Experts of a small language model.
Experts: 16 experts in each of 11 layers, 32 SwiGLU neurons an expert, a sigmoid router.
Training: 756M tokens, 5771 steps.
Below are experts of layer 7 (counted from 0) of a mixture-of-experts language model. Rows are named router (the router's row for the expert), gate (a neuron's input weights, with its number), up (a neuron's input weights, with its number) and show model dimensions 0-127. Each number is 128 + 32 x the weight over its row's rms, rounded and kept within 0 to 255. Numbers have three digits each.
Before each expert's rows: "mostly gets" lists some tokens that are sent to it at least half of the time. This comes from a sample of Wikipedia text that the model never trained on.

# expert 11
mostly gets: " Al", " F", " can", " O", " E", " co"
router:130129134135131137102122113089188116149199169146109185056169171126146152189093158171110139161114155124124140170226166161130200118185137095128115164132133165139175103159102180168143110084141192121126132135126107078210131115166078161185176120082136135120067083089124142147139108147121097165122156178148137109145170140137127131160133118115132129086093166099131155119144160118097131166131
gate0:198102147096166131156083118147175175189176153140135131149108101169116194135087130149167175129111119120133210105097115208092108070144164147176142169108120114111077088094118118149134120120047174122126114070132140133113128129114099150176087106157125171120110134198127100120168155081108163098099134142121193179148130156111102140124139084127130109120135145135143180079089140116175164138080
up0:104148081105117117093114162157079141171139160144142130180122138143141140163073114159094103156160149087128152160107120133102116164087163145114105115109153113093120086118111096172128144132140184176100131104148181099120079061105131156130103160153071056132106135115134146134065190139128089144103174127114137101152100115144096165155151132139148112141078160112130171129156220003122059111142

# expert 4
mostly gets: " as", " and", " be", " co", "″", " made"
router:134134095178100099127078094114119149115152104080078153061162103110097129138145116158146123097182088095147116116140166154145052130146136107050113065198151113137112147134166127081063126137124151135178080137104111133089049170111136147127113182139129153131135089171121108127120075161172136119124093065160170091088167159150127100132138089145139102183081156089079156107095126124160097159093
gate0:158074125135137112133094061144109148122118170047151185153159104120145151172099154170172098126151163165127160179161090099207110149068149114171112142058102165085175129092127145104131113138130070147137061067117121125097075097132114138153097116109115141152112096137086135122149124128131186097112109085138130150127139160079106148118062097101148156150121141191139180163100139103164189132090
up0:112137072124074044170150135135133069182131104112113120075196185110165138102140104132122117107125126105138077137121151133143123134173081111089054175131167136201142101124159117131101085154084155097181155146096077105083177126114082118145165125143152097108071114152081118143115118174103099088103116092133069103086110062145151144129124156175157128105175141141150147099106114103157075100154

# expert 12
mostly gets: "za", " one", ",", " name", "ko", " named"
router:155130166139200141117113117106080120108083152099111184063112129139148111089201128124149134147128096166136152120153158136228151161179079126153138141119140167141173164156091108126108181122148093066090193174128100061181135163115109147178128182203116141090150137118134172095142142173162084096127144127138101149162173128122118102130135159129093073139142085147104119108171110090159110149152
gate0:088092145088156128142112141114097076176094146034159100130071106119148118107130134106120104120077107113141161078137121094215160153200061126149127135111148132179139126124096113154115119101129086132122149105154103160150153167143202144141159194193143067150130157113137094140090158151166154117093141080145112187144159133102115135161186108074096152151183128114124174108111073144118100093123
up0:079158123160126124095092116083161142073191129143131107097168157170099149107093076106086105126193127137072105158170096082104088096130118144091160107151127135162080094141117143102136122171153131176109122145093174110198120082144117195089135106158142111110048143127129105154070142035119119163139115128103130131179107178113127112124133096121141095117192075160175139125147082190132113124150

# expert 10
mostly gets: " be", " were", " out", " been", " up", " or"
router:079186087124099169093114156178124113147125188115095102129085091134097171105112166119089145132102137164123166064073179071104100111039172114151112136098129109100100112137128152090103084186099124160082125112089121132111102125125142140139124191177115101118172142166154142144110108111119128124104186147196073191088115100139141091117167089142143170137062079162098150148157098152117151160122
gate0:084138007122130125143079128094165048116113150150124132124144103170078181122133092132077157131066114164142167136102150116153083101138084177130095147131068107114098122108178115176110069083099111148181114112107156149113145128116106113148155133171128116087138129194132142143119104116113164086126168116122133166148082078078143079116148088127171130067111129179139145106118111153149072073116
up0:137118171122131154102155099230098140164115132116157104145148100073137126149113066098133148154158152129162164117080092185108119075150151116094096139118163085096120088092135149169188186109128162124115112136150124112157108113157148126148101157086075141123102155102116119130112137128080133094159099133066100100119168079153138151194101196138108108139062154097156112201087158061102173167161

# expert 3
mostly gets: " p", " F", " St", " September", " May", " October"
router:105057131159091128143060065069128095115164080144159170116154139157145144131073163117182095092104135108128120141135176151116148083168159082134182127106129099151091083181094118147175152141158151137158077104116117131211122140085129150154148122112093124144131086118154149139190167146103137197091147153096122137134166165079133154185095119154136165188105114166176154076133118188139136139143
gate0:110102080186166112139136130128119077176109145200136153134144118128134117123111180059143156165082157120084153162073076109138170161176132155143102151090123153134085135151165091159148074076142078137121138091061068081146119112106101133154191097082183149149149117103123067163130157119126133155138072102101152135130123183134102156164121071155117115119049084115113098160127112097146119091099
up0:132126177100108107146100147115095170133154166086144174127154135112140136178104032149118095132200149107197138220148124076085148124067120116165169109142126141106133130105118119137116121124049091071131113135107176136124138142072100114115100130131065129126165144141128154155161147093039114141079122140109153125114147093122119126199090152144112096101179090124147139195097167130108097172145

# expert 13
mostly gets: " (", " W", " L", " B", " T", "("
router:190204202101174129115103118092140133145111132119087152066039139111178119141142130127127140147125064103153175070170161147157125140178115117160147147157170137133182142175121124109167133083127124109114181154151135116168118094098076150157136103133121069098139113116171201089151122177100113148151143173150134125165123112207150133139150172131161084077128126117102084106148159090126155171152
gate0:143167141191131149104095183106112157150126096125106112172121135094143137152097129105168143057066159133101134155108134108101054146141178108058103162081110093134096117130129129154160104164171111157090117083087124174088128118119070132188137166144169087090130130151105085118081107106157121089088076170116092194076134142160106166153143123132216124143174135115110085133103099168105093112160
up0:100176124149073154175112135171121149121100170116042077114138155121111132175081070129059097147123132137080135128111101138143118063085114118100092134170120095086107094155081180102115152148123147118081123131133181168139077121150130152171115145135128046043075122101163133149152095057152101110126089135107103076138157139119111155115072092057108140104149113122125153106116113128145148074131

# expert 6
mostly gets: " in", " of", " the", " his", " The", "The"
router:180084197101183075148119122146133130114089128160128119163128108147129104113167094164127174109111148127145179128137128097066116108063153094112119163138137092122071169154131129079061093152097145108119179168096167163064123134140137127152114083199093122144105096113163148122125124117075161149169124126114125138118186146171125177085122151071132098076178138170095160090176093087145136103201
gate0:119097166172190087174118134105137136118159144128113131126114069144144133150105107122196182084135165129128119130116098115153148075105083119138154154083162158167133132121083126072112093118094076110147110133126101168080135159085127111195082092181102091162087105137102037176142131133145141155099138038137140160130120153142070114122075151145156155149113146144113095069081126150070142066154
up0:071114166096175127112101076092152116121190087124094081067145108128091132100102102117112142151094126167136104114222129127086122088034146110103164127123083100105123126180149120131154131112089088187123140121126144097084116141142166137142159111105099106094154086112182137194189100115125095155147140128090200147092118068151112153190110127122119047130165152145128155108091148129107130157147

# expert 15
mostly gets: ")", " 0", " 6", " 3", " 4", "."
router:185145116140198116122100110145098148172093110159113155130093141090166151099190112109114108135110106087155148121178162142083138135143115087119149112137162153069181099128118112092162154127157166092089158160123091069127139159088108151106091108096145116097169172154137139091143155169066134119186120166124115128084099165167157134179078104111043105045111168111123085104214121112092134139121
gate0:093092086126104074088139124093137115112125131132145127190154134086100182135106100104084165104105098120111097120093083133182100045110075125134066123070130145135155100177077149168100150090131169151090091115162168086130139148148128072093164105106135120111173100147071046162132154087141124161117057098121093137127178157123136107102071099104081111106120149118172134083107096157137082104117
up0:118111146166114125146185094156158131173160188127150174095105126130137181064142092121092100102151125118177164116108104130146124163139158148188141129145127138102082141143085122109190112176136113128110089109087088178160136154137153139094133094108167200129139151154125157103139231120072113148131104085107163161175094109087091091094199139142144089118156108118082173155115131165117192063119

# expert 2
mostly gets: " University", " School", " people", " Party", " League", "ers"
router:200179180132166124146106125125163152128089140120099150053076123128193135075195183132113150132108102156159171057182135133177161158143128090125149126172161149160152119151158122145159118127140119093088168202132109084215126133095077126138108093124134156103131143117168193133129126152126121135124141133150119111145094101132147146130083180134109113106145076100107060109187151072149123160158
gate0:169153125157181118142131075160170163133144146143150129132103130199142162185094138135134166170149085125142174128112129147150077066124162145129193176128122133155099147123086084159115036138164139154132108070166183191117062111117178127110123124068152116153113153136133145125128161135124130100076123087095177095136054171066068143098102169127120165091103138171115148142122102111139126152095
up0:139129167162152117106089113141135081131107169130072116132157179132092124093121177122211131076175127123131127147133133221104133076113123151092132101176192172102116150133171137110140139171077150161111186144088076107100167045124135126139103104167140136056105138108136160130167130169103082109109141136139141126109083139165088105101122163140167094189136091115141121190182128142157097158080

# expert 8
mostly gets: " his", " with", " for", " their", " her", " can"
router:119101164153078074120124155090090189161177124142076102155124061111080138146143047157066114143167151107074070116087090157115095161134090154113166108084104146120153164147145116165127116117146164097133104128131167113072159088156128121121121130124110135135139126162129108176090131169142148126147128120100101112154138069185086072122128163089122125121118197098148104187152093160139033176134
gate0:120103153121119088145094162129113069172204088175098138142140060121097156156140116138094150058106107132122174096124128143116098100116100129078117116144116172049129109142063090162082092162134142160138114122071133174156146165100157082109122130151152144098175113183097077131128131106086167203136117062143127126147186126149077091132146098154139159125121077120131111180116159104136200112093
up0:186144086120032146156163119146151150097077108136094127170130108126165134159142138172107118113128184145156138147094140119090128136111166152104131138112152047165157112113154120091149104160083145119122160115110205086083145110041170064110159146078158143086127120127141166099202095149124084095117165136149051103126144136151143083083120128147144161110148056093138120110102110109133166163099

# expert 5
mostly gets: "i", " R", "ie", " when", " later", "et"
router:200149165122175173129113111124124135161152081127116091097102208113106163145096141100096097098079076064138156108170092095132106124206089099146088084127128150110095130135154078098176159118181163094135174133144150074127119155140127110167165072101130143148121101102143086104139160187089176165116109148148132129067102144117152072135149108096077128105118149117167145094093123133105203103168
gate0:130115123136148118156099104076098034102104081082112156194139109141111134146128162174151119135082106117129130131114093133166124127166121111166060128143075090115066110179082075105106161115120119109092149099082123114057180105177126079156117098115192107089137131154099125199138105151139135157129076150062099128109105137100155142148158118116111143086112116109198090153043151141119096133104
up0:132121170132135046125192120107100135132056074187139104174119121200107136136149116189085130137099070131118147148113057158127136061140077128139087060124156152102115150139141070147141122132144130200130145139138203109106073161114116117147164142140122130107164199157118124126156124103124136180145130152122149149106163144124167134121144135184103138095101141183123110186063083159122116100167

# expert 0
mostly gets: " and", " or", " /", " &", " di", " to"
router:198159070174184145088093174117163134176165160158161162137148083164144090162140075081118179133172182157091128081071137168083113113114162178155183138105200129120147104103174109099111144109138162110124134150096108170152179085139127077143124152137137121183078136130149127128140150147158168168120134105057131099114137116143112180134180112162146092120147092123117161178113134128165080108104
gate0:113105085119162100102063144147122088138160130111134168177146110118125139113126135156131169113146128160087127170114097088134106126132138157118140127050073197099136145181087126124068149119177145198037134123104162093101160151083165136132124103107125081184117109153132139112134130144199149186148107157077129130078175122122095187161102081143116130138162169138087173157107078165185100089136
up0:153163081132051137116086177161161160176181187158147153137124120122117126113144177071126120124142090106102113073109078117110105106221138118100135100124047142147165163132160098123106142099123162157128129136072103133159151111142194080099149118146123109151139206131124164130143126117165148071119171116129168084092125089105121068100123112139112174082149136122145144147142147179171071067147

# expert 7
mostly gets: " was", " that", ",", " which", " but", " is"
router:124171127082134147180159081150105157092084149132113079094136178177109152110160107090171085090154049113105100128094124125174182080101119166129125127135127079116092197117102122095065124152134131153138171166129084063127127118070161165191154177140119128156148126087173095161154139116133118126087109157127178188153133110107070087108100134121148177133112067126111088128086089134169113113101
gate0:122147122115146187125128073151090087053150138127083127134159118219084135151108164126112135086098138123114097127107140147100146133093162132100086126119135085097116122113150150116160131160098146180156163126150196100078138154089098064186154072099161132110174098162114110163121123124089084122076121157150149152149045110149080066177093133122182138172132130101110100070173108181140149108114
up0:160128101137158127185133109127100185134088079148131086127087172170135157139152140126164145132168126135068128161101096100184111097154124116090124158100086066191139126102103086078126157148119141130104138132158112110099095153116144186139162095177125130073130127047132165140203122073140104132141120114095102119105156077078124140168065091220095133099089105173148070138106106087137127152110

# expert 9
mostly gets: " 2", "0", "1", " 3", "3", " 1"
router:107126134093151110123156101133126141112057093167122121074064174118153162119132177140114083136094103062168143082111128089186157181114126080107115156166110131094111089165083140125151148137156171093077079171108142093108093146077119145102086158172071111126133111132144181140157128113053157099164125140180162168164130114163140077165127155120120123084126092050134124108177130136179127125070
gate0:090052146108167151125152051126101143164131184112121118143150161167143150130115120138160112097145111132177152131139109105112124161152140076132087154126129131162169144101046148087129110114189149180136078085100137166075153103047118100137074143135152157157123122126170110044115108141138176122158075135152167187140142140085122098109179125137114124125127149027108120142106128140138162075073
up0:057119127078087109183108138174181166121171136176148159111118127158093112137119105170140124092081114132160133144074122086116130089110141138179124109109135119112116171162169172182111120102138109072120084158149155122140051139151110032120068139118133108145186105129079099151129178124117118093170110111143164087147082200066074100092132152120059081139121123103123163163124140137112111131149

# expert 1
mostly gets: " first", "on", "er", "en", "n", "ie"
router:207100117083174163068158183179109123110114149104184118093150087138152158097145159162108087100097072141182139076102122188127144147135121112131118138136097127138126151086197100141168188116065088116124159121096150139163107145098109141137086075139148094117094095145070072168114092161143159104119097142115110142164102101145120147096124160045125100110144088138101142119117176098117082064162
gate0:132132100137138128061148150216087137122139163120181134158167087090081190158087089145112106037171150163113156100083085139142132123142124107118148124084097129171096081109090151107116101106133098135176183089104152116110126107111175136152163143145117124134145142161088107156190175075151164130121099145148103115155103129114154166067095091113087064158168092135138175113120137120056117084097
up0:110175111136130115116157226116131143092146113149081049106090117112140092079102139189147147141145080127100121123089159132147126127190102147165129134126084113106201083060156107116159087159144142141139110138172154134135139118116119178110156100114094142074138087122112120160053122123146170165102113105081182128158141082089127102080100134171142149127063183152171133126102125201168165129155